From a checkpoint of a small mixture-of-experts model trained on Wikipedia.
Size: 11 layers, width 320, vocabulary 32768, 55.9M parameters.
Experts: 224 SwiGLU neurons an expert, 2 picks a token, a softmax router.
Training: 281M tokens, 8588 steps.
Below are experts of layer 4 (counted from 0) of a mixture-of-experts language model. Rows are named router (the router's row for the expert), gate (a neuron's input weights, with its number), up (a neuron's input weights, with its number), down (a neuron's output weights, with its number) and show model dimensions 160-239. Each number is 128 + 24 x the weight over its row's rms, rounded and kept within 0 to 255. Numbers have three digits each.
Before each expert's rows: a language model's description of what the expert responds to. This comes from a sample of Wikipedia text that the model never trained on.

# expert 0
What it handles: Subject pronouns like he, they, who, and the final piece of proper names before a comma or parenthesis, as in Pollard, Nichols, Town.
router:110129147127106109140162133151141147110113117102120119087121101109143146163137138137116118142104118118095154102170145133174149151163105133144169148136117151147125055145124140127177130087157092129097154071145093156120168109145104143094102108
gate6:117161116117088171126147125115145093141150124106135127127163154140119207118130152161164137103129111125102103117127110096152132141122135128136159128075133099149130102127135137115112137151133144167202194108087103154142132196115136123117150185
up6:083151079172138105127146107118135153153134081158121117124118126163089108136134107094124156102128117147093112101123119105132136085148187098113136160177169168113122141124144155144158096112107138084117130098111119104087129111079156191095114094
down6:108126077102153113130152153090151107070162117161109130145095142125157111123109065094140106159138182106112150139163126135109164118158110115147149143071134101103122103109133108133109099145109113107111147161109091147118112127133128141132130131
gate7:087163173139115101123144113169111160151083172099133130096085096101157180110123121113150126096130126087138147112144094110113129117104157140112178134126159140162127152157115128127129116181149103108143137137141182158129075161125143103133119151
up7:141139117142148116134123129137068128102135165093156122112120122113132107153133110135153146159060138081170104111150146092136127131135119097102173093093135126140141114088160116139123122114122116147114139145091095138124098110128120092117146121
down7:118129133149105151091094116141152115145106108135120097090178129127147133157088114137147148120129081130101121161100145098128125112137113118114161168143111139149108091149131133123099101133099155146134116058135140141135117125141116166137105180
gate8:133089134133113135130171104127147124139166090140118157094169145146135133170132124147126149116139151089140123102105131138131138108092118088089124092133144141106137155095091130154123090137068103137157149092094161163124092122121122152108169131
up8:127119119148107114109126123134109118166136133120160146109084138129142153079132161163136157134159110104134134139129135106153130141090153107168118120169135123140097131106103130172147088103120135116143139111097091162150100106120122162116157162
down8:118154128148152124103110142105119099136179107155160120129093158175098181140105150087142116123122136152130095148084086092097142085133115114130140160136112124147126116141148119163141138140113080081090152161120111109123139064154157111154122138
gate9:099172150138141107099174121088123082119121158103108104143118123151132152163127120087131170145112160134100147139147102170133098147126101134120129098109156169167182072138119132138138157123177161152088130125117148123144191129119097137089108095
up9:104121080110129100160113121124129115142133173147143122127129136130134116099133093095181118128133139146120128101126138159119111117132156156111091155126127166118135152109134116164152135142134070118162161140165109133139132120117124132144123133
down9:116096159093141113114143153156150148144116081095150145117116105164141082098129135109144137093145116114126115124117122114183135118100105124157141123109131145145125133111136129120140151100113111099097100106123134085102114184096125083141167119
gate10:115142108156084160108127129138127067110090132114090141100144099139119165135125139112082113181129121156124153137123122139154120108106125118140101153175123128136108113152123140078094099166137097147123188105117173135101108105120117159150125101
up10:116114108097140144126151098134126128118139115145140133148084119116122093123117101093140119077140171114157114128160095083082129126138111086151184127092117133119143083139095127131105150082123120070123113135159117123135157123171162137140169108
down10:123178114086117161125128125153134113094137134129120134116128108141125105103074154106129124093122148078122129149092104132110104148141110114135140163155140110171140139123132102110147109141105131093171159092163161094103136169134145076126124149
gate11:123145107164125106136067098146146150116133147151134099114116117144124122109118158106104114123172196126128170113097131153149146155075176119108156105117160140115070099151113119129170136126153121138123094110088146135132127166139161106136115093
up11:118114158138134111132104132069138128092160118133140124152100140111107194155124139160176094210127107117149085141153111162125116128139107112122116158131092104134158142149166088137096106148110086119100111183141120117119138102133126131161114094
down11:141151120148102125147121116099124135114118103153111156147108155139112119102077140116124106099155159143128125123150144113153108166132180150151139085082142167144088163088132106129169133142134111126090125106089157091116136139112130131142096109
gate12:146125157107144118090121134129123140148102155109167094119104128122135166121125120100123123137138151167121114107175147086159147120158134125124168133169097178113167120143104174105163098065148150160135147159103129178130114124166116128104125129
up12:103124142127112137097133139155071116121061158137090101132137152123102101120129121148138151115140154098148130116139123128106106139148097087177112184124107119122116170105145150119092179130068134117134152101169118081132117145100134151141110120
down12:133092164123120154153163138124125118150160134143171145120147117129129131113101124154116108112120123145148135139154119137164158134145135118128130122140084127135123082121122148120130108120112190136166153059082100123114144146116136089114133128
gate13:095112123133109131106105153111108128121136112101125119140089188093113084145117090134105063144129157117079134103124094158188121098119130166098154147084130097154120126105157128112132135099125112131130198097112132116123131092145112111124125124
up13:115103141126139128108130149129127090117104131146137154161107160156097120123135109139111122117154149133102151119124120112160127100125125125151152106118109139141142122145179113122181136120110149117123176095118125103111102139137116154115143140
down13:159128187121125123132076130130111108111131113112133133158133128126147148174147185105128133097134167139141135100124107122135123158144131133144132118146124125091124133179127110098125082124155073098094142119157194110136135156128137127158138114
gate14:115109153128125111126137132141133126132098104121149127106090152082143148168138095097130125149126102138076116157144102119130109156121097160103119114141111147163122142158094123148143129134128093141126173132114143111139107109133101132111169103
up14:147135151160113096128136145122147136149139137139083167165118101128079089098128110111174139129133115122133124164132104180140117137122125112136106105120122160085132146143166156119094136139105147115148133132138093091099112108114149081117115145
down14:175159121116083149162104157112156173171101138175123125118133135182102155107104096153097121107137128149144153181127112155117109166094116141157118122140088159132141113119138111117175123169174142145084046179131138112148156168142141079137157135
gate15:110135154123105119120071124151117111181130138114138135119091144135096120130119074142079097081122078080131153101113120141130164091130144099144116141127095069112149100137134127114108100097120160129104087095122125168157165135111170133123125138
up15:110155112136147157091151122110136104102137126136116140108139171129152130138112116079158132121114151125136121123163116145144111173146106145112137123143167173130108145095140115146140105113168103126142163140083126080134104129145074156146162145
down15:118127111158130163142223119131142171097130130152117165094161129124132151121139156141129143138121142139122117137101131115125180150112136139135131114119120101162163101137146116136113140114154114135177135122095102106137105119147107139181164137
gate16:111141108137102133161141107071129131140125103114121147152088146163135160119116084080134144147136133146118110119165181110164113106133135154125078129114099133146133137122135178158138124141118121122110133131151139139163136117167194114109071116
up16:141117151126136118142141127107114106140151153093153138131135172151133108108128087149161163152139111149127112111071131110103128125108162118126096086127110107125148145113189121125128117118145150113114108079125130120123112104093125131128142109
down16:082176142121114094193157117149096141167131142112116136160140140120149129149169161092142111153145083121105142118149169147105152151134152133149132101140140111158160133112125085104120172148127082088138140164110113157182159138146172167128101164
gate17:146126143112150118093132108167159178126141125098104106157122109151142137129126165141085100112137169140095133132099140114108120166111159147164180105138124135118071140130133098148145095114159138125094102145090117111134150161131139110109105129
up17:161138177144183138144119114109104130104127156099176104108116122106092110153134122160120129193149106128125121123129128168127138173108127106090080123065116108125135078114109145085173146099135113147146116113114107109122104123125121092139066137
down17:099133079114117119161153135154128083144122098098165095156113134101122136062158126096115154132178164168157156123111161122134105161126126105121145129133155135135106119188142142091143111145119103138156130165123125174158153170149136113068076186
gate18:093130125124148113166083102130103124163100116095117121118122160156179133130136136077078135156126117147166156094130112096116098129166152097142177112141137185089146142177113093097146084103161139183105126101117155152117097152140160150105176102
up18:128091110122117180075125123104156092124120122089103090156121108097168118126120119105140124126119156115141156138145053164164142107128113147116148152139177143104146165122137159139121127123145113131056114121100126117174093142145140159104118141
down18:123130125132123091114154140119123148116130118179083101110133092151106113150117138091140134126183103159074133116140094145148142133130121144103140094089131124158169085120124116158165150124124153105132135131123125127124129095139142112112125122
gate19:140129121151165115127147110122172111125137101127131114100114101126140166143126090122128142137093081175085130084132186130104138099140128144098173185098156132136165120097117109169123095095095130159137109130143132066097099097127118132171126099
up19:136091086136121173148170114142152123124139113136118156140095118121132127139120134125133159142127109154121162101162158076090126162183122128103140127138172140138103141100091084143145100117143131144125152113064139164140153137121091138135140105
down19:134138129088097127136161193116130144172124099129125111124121135117110100138072120116136090160123133142132102103119157140122085088102121130106152152098084147101178140148169156145078156107068113138116092096124121135097079140106160159132106108
gate20:165130138130142121152144161085179086113121091150144153127123147124133144092122121185100162134166117123139143134153123160124116130135121122127117121149127074144117056109130110154113117182123141129154119108103115121097137109111140117128143118
up20:131137101114128106077118123135153141124096182131113123090130126127121085151137123110111140167142106101096115103153126169118127115131111132152137129183141121093157167093111135145079145043135109117128178122117129148220122133139082136155131102
down20:143138106136111152143145100124107142147137126129116101094134099140087116139132123098103120135096125129105095124115133130122133158144152092152150120142121167136127119101072144123124134109158123149116132086150112120166180118110118116127111134
gate21:090095166121141122138118097136138115178128146154166171102164146126089129131126075153122135116145124140146114107125080131120074116128143158111156122134136102148115143116115097141118137129102144135101133109150105136104129110145136146155127148
up21:134145115109114157172091130124116122170115181121127158122131090137088140132111101131108150157115125150124154109113145138087130114114114121094113123097107160123112105182117140099138157107076115105149146138094111108162114146090115147148119136
down21:116099096139117158147132145129131113140120170128090179158125080138158100111084130111134157146107140159099144113130126123157156108111123148109125125100134148091144113127053127070144146089137092094107113133142130156116110135112160135132142083
gate22:171125124131179084137121146114105137119150153144137145111156102120118122124112128119117146099156078139143156151158124142119137065163165178127101135164132151122104130132161092166149081125097141103139081144183179128113119144134135155157158159
up22:128101136164125116093158105118122116144101154087105103164140090123121162085127108113106108119124162111106170125124093141137106152113177144107150146111179089156092134145165151154121112128132154095140143090151123113158138123129103095145150189
down22:171119097159113111146150143096166108146134136171097122145159172133139142189106155170136148153140161137162138132126136132099159128120163099174064142114155140099082158135150134148077071145086067149099129118097124138139161091107142139144136141
gate23:153123128161141097119123129151151124162130139094138154122131128105124115096144116172123137111145133149152140141130111142129100080140147120127153103118106115167124124135156150135167126137152154093124152139139120111063154132102099121127114151
up23:088197134112145162131146134166158151123136102154152140105098134168127135147110132145175153162133145134128128100123130179104100146109132111134154107142162118070127127161096128138143119141142112161156131149174166100133107135104137118146151077
down23:117087155105131113146133125073101125161128147122102129123116128149180121121119156161123131069151114128111140139136137093171127137098109146138132149160179171141124145122164133106086114151136144149093114150118082149158155117148143137135114184
gate24:120152164146137134128102145087128140130087124092116121105136119110122131134134113135133129121129178115121119149158087139092117106138119110149154080133085090136127159131163164159086130129134129130123119125080133133152115104156109170153145090
up24:118137130112130152125127105105133095186121110157124124111148099112160122158119163114164152130104160086165113115135091131133145144175147116097106147092126126187127171150131141078144154107124162117132126091125119129121150129105104141093121125
down24:093134130140130126089132128178152131149113152103115116104120127130090111159143166095121135120059117136159083105126137132123127154147125175087127164162096141153116113104124176084137171121135139123140127094106115118098127150150107151101141109
gate25:127126102148134148107149079081139123140094128133138104090135120100132117129116172120115157119079153118138122143213116108166138122141155122143165117142132164098140160153126119114154121144132131139149136153148121147109151092100151136104122143
up25:147156125108086052151147081126155104120112097104094127153148142091147166119129117095114132116131109119141135068157169113139103153103116124136130154148099135113130101179176101071107109137139131143149161110126091113156163141111156138158132107
down25:082112133121163163145119096143146140120141109122112187145085109123126139155137157102114121107111121130122130116119166115111102138131135064134164147097176168128064144110166139124109128116105119166122122109134094133100111124124095074148107191
gate26:161131110098124136168116159137091096126095134157119128127119135142137124091129132132158131137130144125164108132131132116110103108125088151132126148135148159101148143152086121097145128151160067101144099156167133117140101143183127156131084138
up26:123102134120114136190152136141102151158123142199121113138146131174137122139124125138138152136136139097165144140119136121157131143154154132136160108107144155141148120136109096139127138107122120108093092196132115102153157160075142172118107118
down26:107135147157143128105088147139133135143081143098108143104141118129108113155111149149106087141124110139108135099133164119167137113152137140113163162112142139137123058142144151139118120116134139151143123156102125093163157149099120136108156108
gate27:138145120130088113131147095127153132154087127108128171099091137139157114126123133108144112126144144123078111087157119150123158105111128136124125122143141130154091149115114085131112176142119139137111152140116119154120174131104143158133137118
up27:147150149177184099168083133134125197092123167126140147161159111138153101166127116178125085121129146200104133153159158076085133098151132140123096106130127096075136100178119128132110117155144129125128129063099129123122123108139121121110098106
down27:084099156130140141165135139141104158118144109142165135128138146132141138082141153120123127176114151127123111136128145084105156152104127108149095083135120148125162115137091120154161098149125165091104156083131155052100118158096123142144127097
gate28:118099128140091148138116134053135081148117053130127113079132154084110111122110118109134120161110092117146159104079166125116107119159146111095117124158166133114085130128097116127135124109168140078109129105144107142132156135121100094097168113
up28:155144159120093141158136119122119109140146148132153102088136184081104115131138173113136121146164101088137101129119117128153097122146155149127150095140161130134117097097105109120098077095166167085112148129122115109121129118127072087137133122
down28:128168120090137101108133165143128124110186173134093140100089098132152113080167161156078150096170150130113090134125094143113137091107153112153128127099108108170150175140129109112106146188106133123118093119183125092132109152147154124165154156
gate29:139144203118104129148128159109114119112121102093132112137112162109192159133128142144155141166159156127125133112132201166161138118097149134125090146117102104123126163131090136132173142138139162146098151147117124141114126111136114134116142149
up29:146120125142138095153104116138147146168132185124101157125160180126111125098116114117100109058126082051143124140097097090135147165106156183155093115103114124160175115119098118117136105128110073133161137118135121141142128152102108136112131119
down29:085157119105121104127148170125131116103148155087122139189126129086124169110112123125118101140142127106144173123132114134135161123129121142151121125091147170105120094148111137123124146158181140158088172113097127187167149133120145164064107090
gate30:105083154138130118170132125107131131149114130088149138095139132122128117125123099076126155122102116156130159172145091145127118121122136139145143167165114140082154142142145113156173165134163102113097148102110096125101167128120101120073089150
up30:134124154081150127133157121127109127135136173111132099129121127122102126114123131148154109111116122137116142108141123125137085145120120179176125118143124116098162107129162159094111128118095133181087135147158127118121130179138129145134121123
down30:155124145128130122135188165098125097154115136164143144120106163113111090133159129113107100127120097118095146149116105121115144131120140125121120162109129125134164153103166134138135145169116085108115131085126139188103147089113135110156120128
gate31:114193118129131100176068143118132101132092105100158100089123146119082112100120122065104120135166109114074159152150122128149115155140127122146091135142093123141144115132101126131162131119150109106124122155115099105180145114138122119104141083
up31:198169170147144140109091144080118169188143156126128165141118122154088175149121142167090126157139137115116109163125134087112111106139113119116084118111137094151111133155099097127117112137149078168164092142166131150120176093114169127093179135
down31:076111099105117145180108089091154102084098064109148145096103120102143106098130138111134146126133130124140085104127202155166144122119131144122161166163123122139120096159147150136117166110119112128132109140162136146180172152126109165120107119
gate32:173110095124120148122091133114130092101062153133147093105100140113098132087132137148096109113153129105132145111147101137142131137194117119109101093181129146145110087096112106103142114132161104120186137105110108117143145109123140095123099113
up32:172110071082114148117153104152138143132072150140170125086112144134125133114131148119149170126146150099139134093165139135127161140145152145140109104108140116092150138127117138107152122107132092102119132133124125095152104132121158165177127153
down32:154097123144132132142088120130114106118090140126113134157144104096107151122093125076146138107122162122086129157154094129111148126110138105134097146151141151183124158121106131121151103133156127127152097116104098131066142104173134112110109095
gate33:119158107154099105131110090117159161153120124116107144143094114131115149121126142115109121155115120116134148151145155152115172118135085130056141168128146130130148161119114156088122140131159156141092098140136144153143156152101101165105119103
up33:165116152127128153131158123133149181128129166111135135145142062091143094169130132110131107151136134141112159117170141138075175151138102120088140111142121138148125048148118110125150145119087133167120153105180112149157146074106154201146132124
down33:143134173090099125105170139127137157105114096143108153118148107131114132113141136095124046133115150136093147097171117130153155121119130099173122153101137137160113105129158164139136150100141143135126167172188127123111145081135105118152146164
gate34:132102142136064139139142081131144106141113102183126134172135119132143112145131136157124127100088163133099165128119168134135132124150145096141097118140146145127119105147148082124152155149115132102128125113099120085150161148129131101124113139
up34:135147114121133163127100145118129157108159113140137109118091120125129146093123166094089131132142157145095159094153140147133084166127153085131159107179141162105128127135119160116161122096183150140137106126095090114128122129117199154128114086
down34:132158139112141102122146173160116087113126169108138133140186101088129157153149135107142149168158112143132108124124106148087136108107119142096102111108105110110133143197163147145110079126105092143145125151144154156082155115172089128120130124
gate35:133123163105116102142073123117142130107113128105169108103153154123130151102130123127122135074157140109111117120104147118161148122137149139159139145144128132128122108149147110124151137136125124050138130169124111118140118138113127084115158147
up35:135112102102126095128106149131133116116131134106135136129152158149106089119142109137114102150164158141097128134120134112143137105155118127131121181094152107120183157130116122102119158121118099132157145150161161150120120119149120149143158099
down35:114094090121085102099147162112103130126129082153153141141146167120079108084230152106151131107112127122145076163144116163129154131153131146158135154141141172133153156110157108151109136127109147123107146135162136164159131139104184127145151130
gate36:163094146179118153127131137146109119137095158145119128125081132128120097090136132126165140135089146117173140131142136137135098120124137137151097152120118104125132096116111089107128120129139087129121142118109120119093103137133083130143135105
up36:156136113152089122130122131127160154117141108160088108099153120099111138116123131120075108143116124135117146166067152084158105175136122152088122160109125133122095159137116120097086163144131125149145126176090113164121154168149138142115123109
down36:153102152147132129163119170087060085094153133121137139152139115155160099080142126193124155187088110133123131137124138134153078124132130132155129097114126131145158087130130124153116107109100147162105088158128162110125141151124115113113098147
gate37:137147076111115148149098169117160158156126126143111156153139187122105148078158171108127104114140134151127163097084113163108129091148133120078153112152113177143094112176105116104129099125139141093103136129131116131138142116089135149143173110
up37:136116059152126133107114117128117140163132137117121079120126120127129108060121121112085119164141122116121112116116125140148125129102135101137119151150101104140144094074137131149163109148159112087102102129129139152103117110108102128091127146
down37:088096117130165181139119171125130128136130140154126122157168159134148145207103125134089121126124123115141105079111121116120148181114045142135122107125093136114124111126088144126152152152107143098166133123098102093154166098106105139151131137
gate38:088112128120157125128112103150111114133134114147122132143154178114132104098128084143145145128140157147194098105106174156166130100121104140173121139128163141153122149127128119133091115142134142132133154166141090117099142094119100100148092115
up38:150155131131098126084130083150139098157144160141097154128140163112171135167114077148108120116069154108127078104120067106155059108109104118115154110129144150201133116133150107146143157108144125117140127079160118145149114164123099148187125077
down38:104150135107159114131083143105096151136132122105130099124123123116120152162049117143129080149129154123097119117153148131115109149096100124116127139141122120124114185150105137107102142100157147082115122129132133174118157130123126159110185104
gate39:119151146157131102147119122127137160128177080180132101093135099130165149132132127148138147125084143147166151147109168144111103156139129091133132158124104123111191133107106159106089170132138156135154102120166121140115109163143123169135162154
up39:156142134146106104125116115123104148148118081147134117117156086129135134090116130119146134166114109099159087129144113125115145135122143106050113124159116098128136156136127145121137136153158113084083113120113125137162131130122146156115179117
down39:131128148107173093159156090132156134136104098127112113135139124141149127143094101093111142112088112154127149067117104096157108089131124145141126149160133104116083082147125174165129164075125151106140151083157143113082149145182142155134115143
gate40:145124094106126119155117127131142081162117150133142144111129104120134138169142116114094092127129130131126137121110155147103135166131136127176134158141151128104103094123131128073098137125146170146143133098144147128140106116139143118120119134
up40:136154133144111132119100170139118106075142139124106147107120125128087167161123092106114101181123126130139095169103121106145110128119102104103156056149145148112112150096103123123135102130160097106122122155160113137144113150098139109099119117
down40:131106109137150117124143137117121112147171144146118119158119137133091111122018121115148090102108140148133172126125143110157126120109127110147143125100110105103111120130098134123054126141102143127155115116082158116119146133118105127111095144
gate41:120161112146117122173118153106121128120153092157113127097133121121080116098120108151148144137128130083125051127169154111166173140141095172127146144131124133094201161114097120164152117154159143162141102131132180099116098117147144175149149151
up41:161145118108166135142133121139136137130159120133106106099139139172160113154121103131156095115144096096113115180075187151171120106138098180134142137132139142149155151124150070110096135149113114171120080135137163112098148091139139109083116113
down41:126114148082122149146133129154105135131171175176153090113136124103131093144146114138109120139129151152119178156130154074130117159119091141124101119094124112099136142092146139127130109111162091129146132142140135103127179120089065173142170105
gate42:164144169125126081127107112138138095112170163122119068143179127132153106117122106123136128162116106119163110139092118123120123092132134143127145135148115105147137129108090104076124160129142096168122131123121144170150152094125104142153092120
up42:158091139144141134124128085111127144148134106109151145144105187125120127158136120118152120161129112094166131130129107118164100154152119162145126118184127135127137113177148155127159097164142110086109130142109095067122152135133145081122143153
down42:138108184163155154104172096113112092090089124142142112138147131129150143113119127164126123129131135107144154121121151111129148120105139121118174117150107089144115159049166171123148108100138091129129109144099157150123122110144129132108124131
gate43:117152145155138131106146130136117106130126110155110163129113161121153127166122115169113173172141118154113141131116112110147153135096121139102123130132130122152115113154141107127109099121107151165146115148146160089160119154103081147086150160
up43:119178128138137119122164119129120120159111160140148147094106118120184150127135152153088168109097133154122167140100129107140122138097136106107132144133160101118156154133131153086103105134108112162122076121120143138142095149106068127154152107
down43:108129113100146146109106129140093162143149105142118145114159113150177142148142123097117117118103089142123144146121139094122169127084095099132150124149152114103136070120104141126113086160130138134104102182119109138139104126152136132099131075
gate44:139134145130162125125086133082130135098113136097139139139139100102134154173121141125157156157138118131144151113158094122119135141156132142127149104116112142155152142159095135141139145077088156138123104122099107125122148132126120118082123100
up44:129137165126134136138124125112127175112120144113135136115106128128136140140120156147152105158097169091121122170135125086092081182124083143096124111140102119139145144118117145148109180116120115140132169105125110167116139142114108120101104103
down44:142100166139119140106140131166085068178119121144105150131129123115080179192139132164111148163114092117132142126091090125158125094113102069154120100142069102137140095149152124160139146118101131172143122166120135125130120097172153143152100138
gate45:103112174078102110132096122149128150125122126097160111091111131115113164157107135103116120104084085127151172147128086132097105143165104119106166129152115131066125116151162114161098142079145122079131100090139129101086150127100143102113150058
up45:143122097134135131153125143091152103124137138112099140104108098103138109078113134111126119122120107106117112130160104110129106157137194140128120089124095140091104138131130111105084087154125147127105115121115085174123126138140102108140085143
down45:137124105146111147158139088089162183141112134139120132154112143158091147140105138140147127162129145118115119132157113171096123143116140116149090142098163126134148130100180151153106123139127117142126053142130130132127134085149143129118108122
gate46:090126157131161049164135136163081142084106121089128130124148130138164114119119163128109134150127087112094118099110138110106120138156130143147112147109150124105156151118134088124094101124147113125146140145133126139162114106159068137144148129
up46:088147175131150143132114097094120143113079115099129089140145080131105157122107143124126146137151148118113084139164145114148082121142117129117178138115090127119131105112124081151161135128166116154120141130125126177146131146135112153112106136
down46:170156129133137110107115149154117098147134194130106140149145099118130127141184135136094133130131107137132142112152118117077151136091094120166129112106144124136110077171142112142131174141125143142107119104087115122141145123114120125131116149
gate47:133127088086156121128116154084156151157078121114106169145166123122107123156132172181094131121145117164112122146129181147152176142122106120159170143137093156128145126131145141139139121136092144138116106171107098110132130182137116139154109133
up47:116146134130096152131085140153104114076135106131090082110121110115141137141115153131133108118148144161106138134115142095104120132129151120162098124134130120124143114116134129129139093134133162087145166108117129144104078127119148100135128097
down47:141160131125107148102136129092141123172189128162145135143124114101147139086123128143105144170169102131120157131129103156129116128097082166119109101126151133111119114175177143102157138157124123174171115145095106122127147134151143159170083176
gate48:139143104137149139110142150164120148130161132126142128120151169123159139164122150131119110088113100104085145106131086179142125177109125117089147138109128150107141097119144123109129119133124117122165092125133113109152120108133139194167135128
up48:134149122139125058087180130107138152121135179162111132155161122147139115093133110121100115155122136130124103093152135155134121160126167126138107125150113151136131136117147159112125169110132108119157145104074177104151105113140169144144094106
down48:110079123117136123151134139144190133122083104131167134154102160139095114134148100098118095156147130151114156115162122119197171124132144110118112120114148136108113116172113108122149153145150143132120134175103115115127141161118129092149147155
gate49:124134132116159110158159145108169072176122184119126138096128113095110114086116110111135133142109132123106115111156099128117160102148129170124144137129147150098165127125104117146140108107169121115134121103110103143096129125120121153070144126
up49:149087129154167153123143125150129089161141132157134101125138125139121098135134122111153141128122113106136113102097105137093089133156124148112148121133146140128106132094117134170110105117178088136142093123140080118135125076095108119115102151
down49:122161122129135126101136147089133159112115161119101091116086112110117171144151078123112118121146155132143123120120112167107110130156112141103111141098110142144145160076129148123117131117130068109156123130111124120129122120109126141129107125
gate50:129126135097122121131125146090103130110104140170131123121147105137116209135131135078179168127154169162162125145110101116138132141168147092123093137141130147161149136110111113127137122104154151133139094140135100146094088120106135146110124102
up50:118145111066129118100143102147110103166169125167105123131186118122128167162125147120138122146133125136113133108137114108098085137156123150112094116169096112154084089121142100111101097152120120137162171105127177128097171119102151116096121111
down50:133141130096121094153130113085134150133151151163107058149137122118127157128114132101166139099149131141118131145127151196150147097134095101109149113121136123126093130114101092127123052121133138154128090146137103187114139095114140178134120143
gate51:142125080119112154126137131089121095125085150113141160158156154144130164175133182115134166131113093155073098141152097132143117096117128169120108143089065102137124143133141086149150158166108104095136135153161102099166102114152081117164159122
up51:160107133130095147133132125129130131125151151151160138137160166149105115121112108072109132130137140116141123108135118130117128129141122117121069088136130128134090133132090101107105087181117129159146125155085139090152105141096139157152138132
down51:168135048118115143100147134097109119133141136168141118123134152102120148112105122073105156155088140116134172109144117138141134123097187100103125139170126138105110149129137098138152155169152065111143137154137169089105139120127103102120083130
gate52:102122135206144120125131166137080124124139158156130161150122119137137157174120131144104170105111131146128134137146119140129153083100182083083139168182143098136195140133121114096129103120136147101183081128122112085110095127134128139147136115
up52:094138118105109125169098094095105118135096135108097116118136088159120143120142102170137095125144120099129191156121136091158116122116144149164143066109149157128102103167151120140100122160106129081142136143116104101107155095124138116159172108
down52:130148171112113104113137156145108109135115135104087109110152138136133108091143183099150128126123129122146124143130109156110143105147094130186132078142128092116099133155134142129140172097157082150127163151129132118127126135092144156098118127
gate53:162148165112123131129102120115102166154158121107121139105126114123113123152128131182151141125126076091148164163102127128140086137132147097120124146146099094151154166141147135140102070108129099081119161104133129112110109111148116143143131149
up53:114123094105144130160147113141156102071133150116117174114127125096101146086136140144102088132136103118126147148170149148169124129126087165117120107152102105113121087109141168143146145109132103115138104180146109137132130129111118091132130132
down53:161133150157161100131148125125137092147085107148137113105148193131139112061157119122152114140143138130095083128158109125124130076113182113131145123122128156125125150134113118088121161107128152137084113133100107133117155134119160135101096066
gate54:114124184124129181125116123146112130107108121108163157130097123081121133125124158128134077192159123151164142110133123110122142172075134111101117131181094143128125167134086112115176095121169145119119086106137146141154132129149099139104139144
up54:128178094116090130156103147132109133129147126093142136147138129154128106076125164117113114108146113109103132155090107183125147124077157115157132132088123118120158133096153141151157100115182158158162133123129130117120124117162155142112122102
down54:116126143127156112144103103106117132096124117145137110149125157123095102117119119119138099084084161148090110105151114162089124098105131133120111147118092141145140127065132132158145170127122155155113138132135136132137123156103130130121142123
gate55:145135155172115113096129079166119162172108100132109101106186142113173132070129112175137133129146108132150109124122122169121144190134084151137148126136131121115158163178155110156147120176146157108100148099124182102096154120128129179135094141
up55:141118114089113142097145171116176108091128141180165137125120128157129143127135130152126133163088120132101137123163123109094157110125131133142155109152141125120144111096145142150143155135144152154160138151070097092144134149128084093098152100
down55:126140093126117120121116132090122161130180134158119130168140183132138100117119105168152135149096137131135148122120107109104146138146146112141132121131144123118162164155089160113132132153139147126140154122137109139123162118119106117152173120
gate56:122133136112140123112148117117116147115125121154130123148122099147132104149125090144114122149155117156142140154150120172137135120140168139135122151167100106156158181147093112141147153162115170099184121137155110158099125089151139125130063097
up56:125129157149153162149159119160117126099119108128101131145147144191104135088120151102113197140103105117124143145116096118123133164131153128119114090108097161128113123110133103127125154102137132149088129104131146104097132126164128159121132138
down56:128119138140116122141140156102139155129125120151125120123112120108139107129132105151117100116142113103108133132163124141103150146122141126114147166146114128131143154150111138134104144165124118161130095140134127091115125128129174136117115133
gate57:110176150113157123142135111118163130106133186119076136121141147131073131127119155129128143117104143132186081093143141124139098146100158138159135154096110119144101115143123111141131129143134131133138113128114135153087116121098162102132119175
up57:070134073150118071137114144143131169102127134122117115112110147139141143152119108120160122145103124097119095149122146129158120115122133130099161163141111110129147111098141138102131093114134117130123182104144132164133109160114102128115098162
down57:143122104171141110183138111114120117129091175106144150142167086132148137168035139184075127125116113188104092159135162138102054153108179135134134130134132194188118127100128083160143089114161114119118150079162121147141142119093120137141140147
gate58:131147115117140133133189089123127132165150167114133129096135146137123154123118148098142111121098120116156116164096128162145167148128155112162101113174127130146100086092108104121107130144124092146162097052154137130150155132124141166159090095
up58:116147124110144117133142109069133164151172066149140128111166122114120111153100114198121171161096153116110150152130103115156179132141092150127132110151121136087140160153133126099156090115168123108149174141150127128150123086145098103128129146
down58:134144102120090130116104129158150122111136102069099116095064130122117150131090109108101102114108130140139064121112141170121088105129122134150127146103108127135147101120136154132076112141114162155095117087125138125097159144130125157117158134
gate59:095120127123136119111109081144106132114121129141143096163117139104145102106118122119158164140122134137113109139105147095131124157091146090089144120106158099098125130093122161124177096139125108167152142127132147142145121112141091137123086146
up59:076122107149158147149109139119147136124145158138109134138092094138119158130132126174106146169148124128103115128147137144165157145130110079131111117111114136143100120119145123142091119148084131158106154110175126128171141093156150104132132132
down59:125134100144159142159151119117163167107134128103116130158130134118126090108094167079160146155161140096136108114135109109139130107180119129135121126129108134140144122146153097130119128125114149112106103136126113110159144127087137138100120120
gate60:161146150136187123140104102101115145137140114118119114123132098134150108131134187177131162120146163099146162117104179153162111095138111149135186144138125140165101109110132156096185100150125072151130172130116128167094137099154143108059182085
up60:164080157118100091116148140080051095151130133108073133138091135158149143115136068168117140120139124090113131139127160077146125139148120139201105091148116109129128131131140077144111168130112157127190115127115166087118153144142150100136133134
down60:135107156147147132130134093116130101131114139139121169107117103143112143144192107149124141095149143127121171175132070135151136148116104143156110178123100117139138124127151103114123146087129113140140127109135098116137122159090119089157151126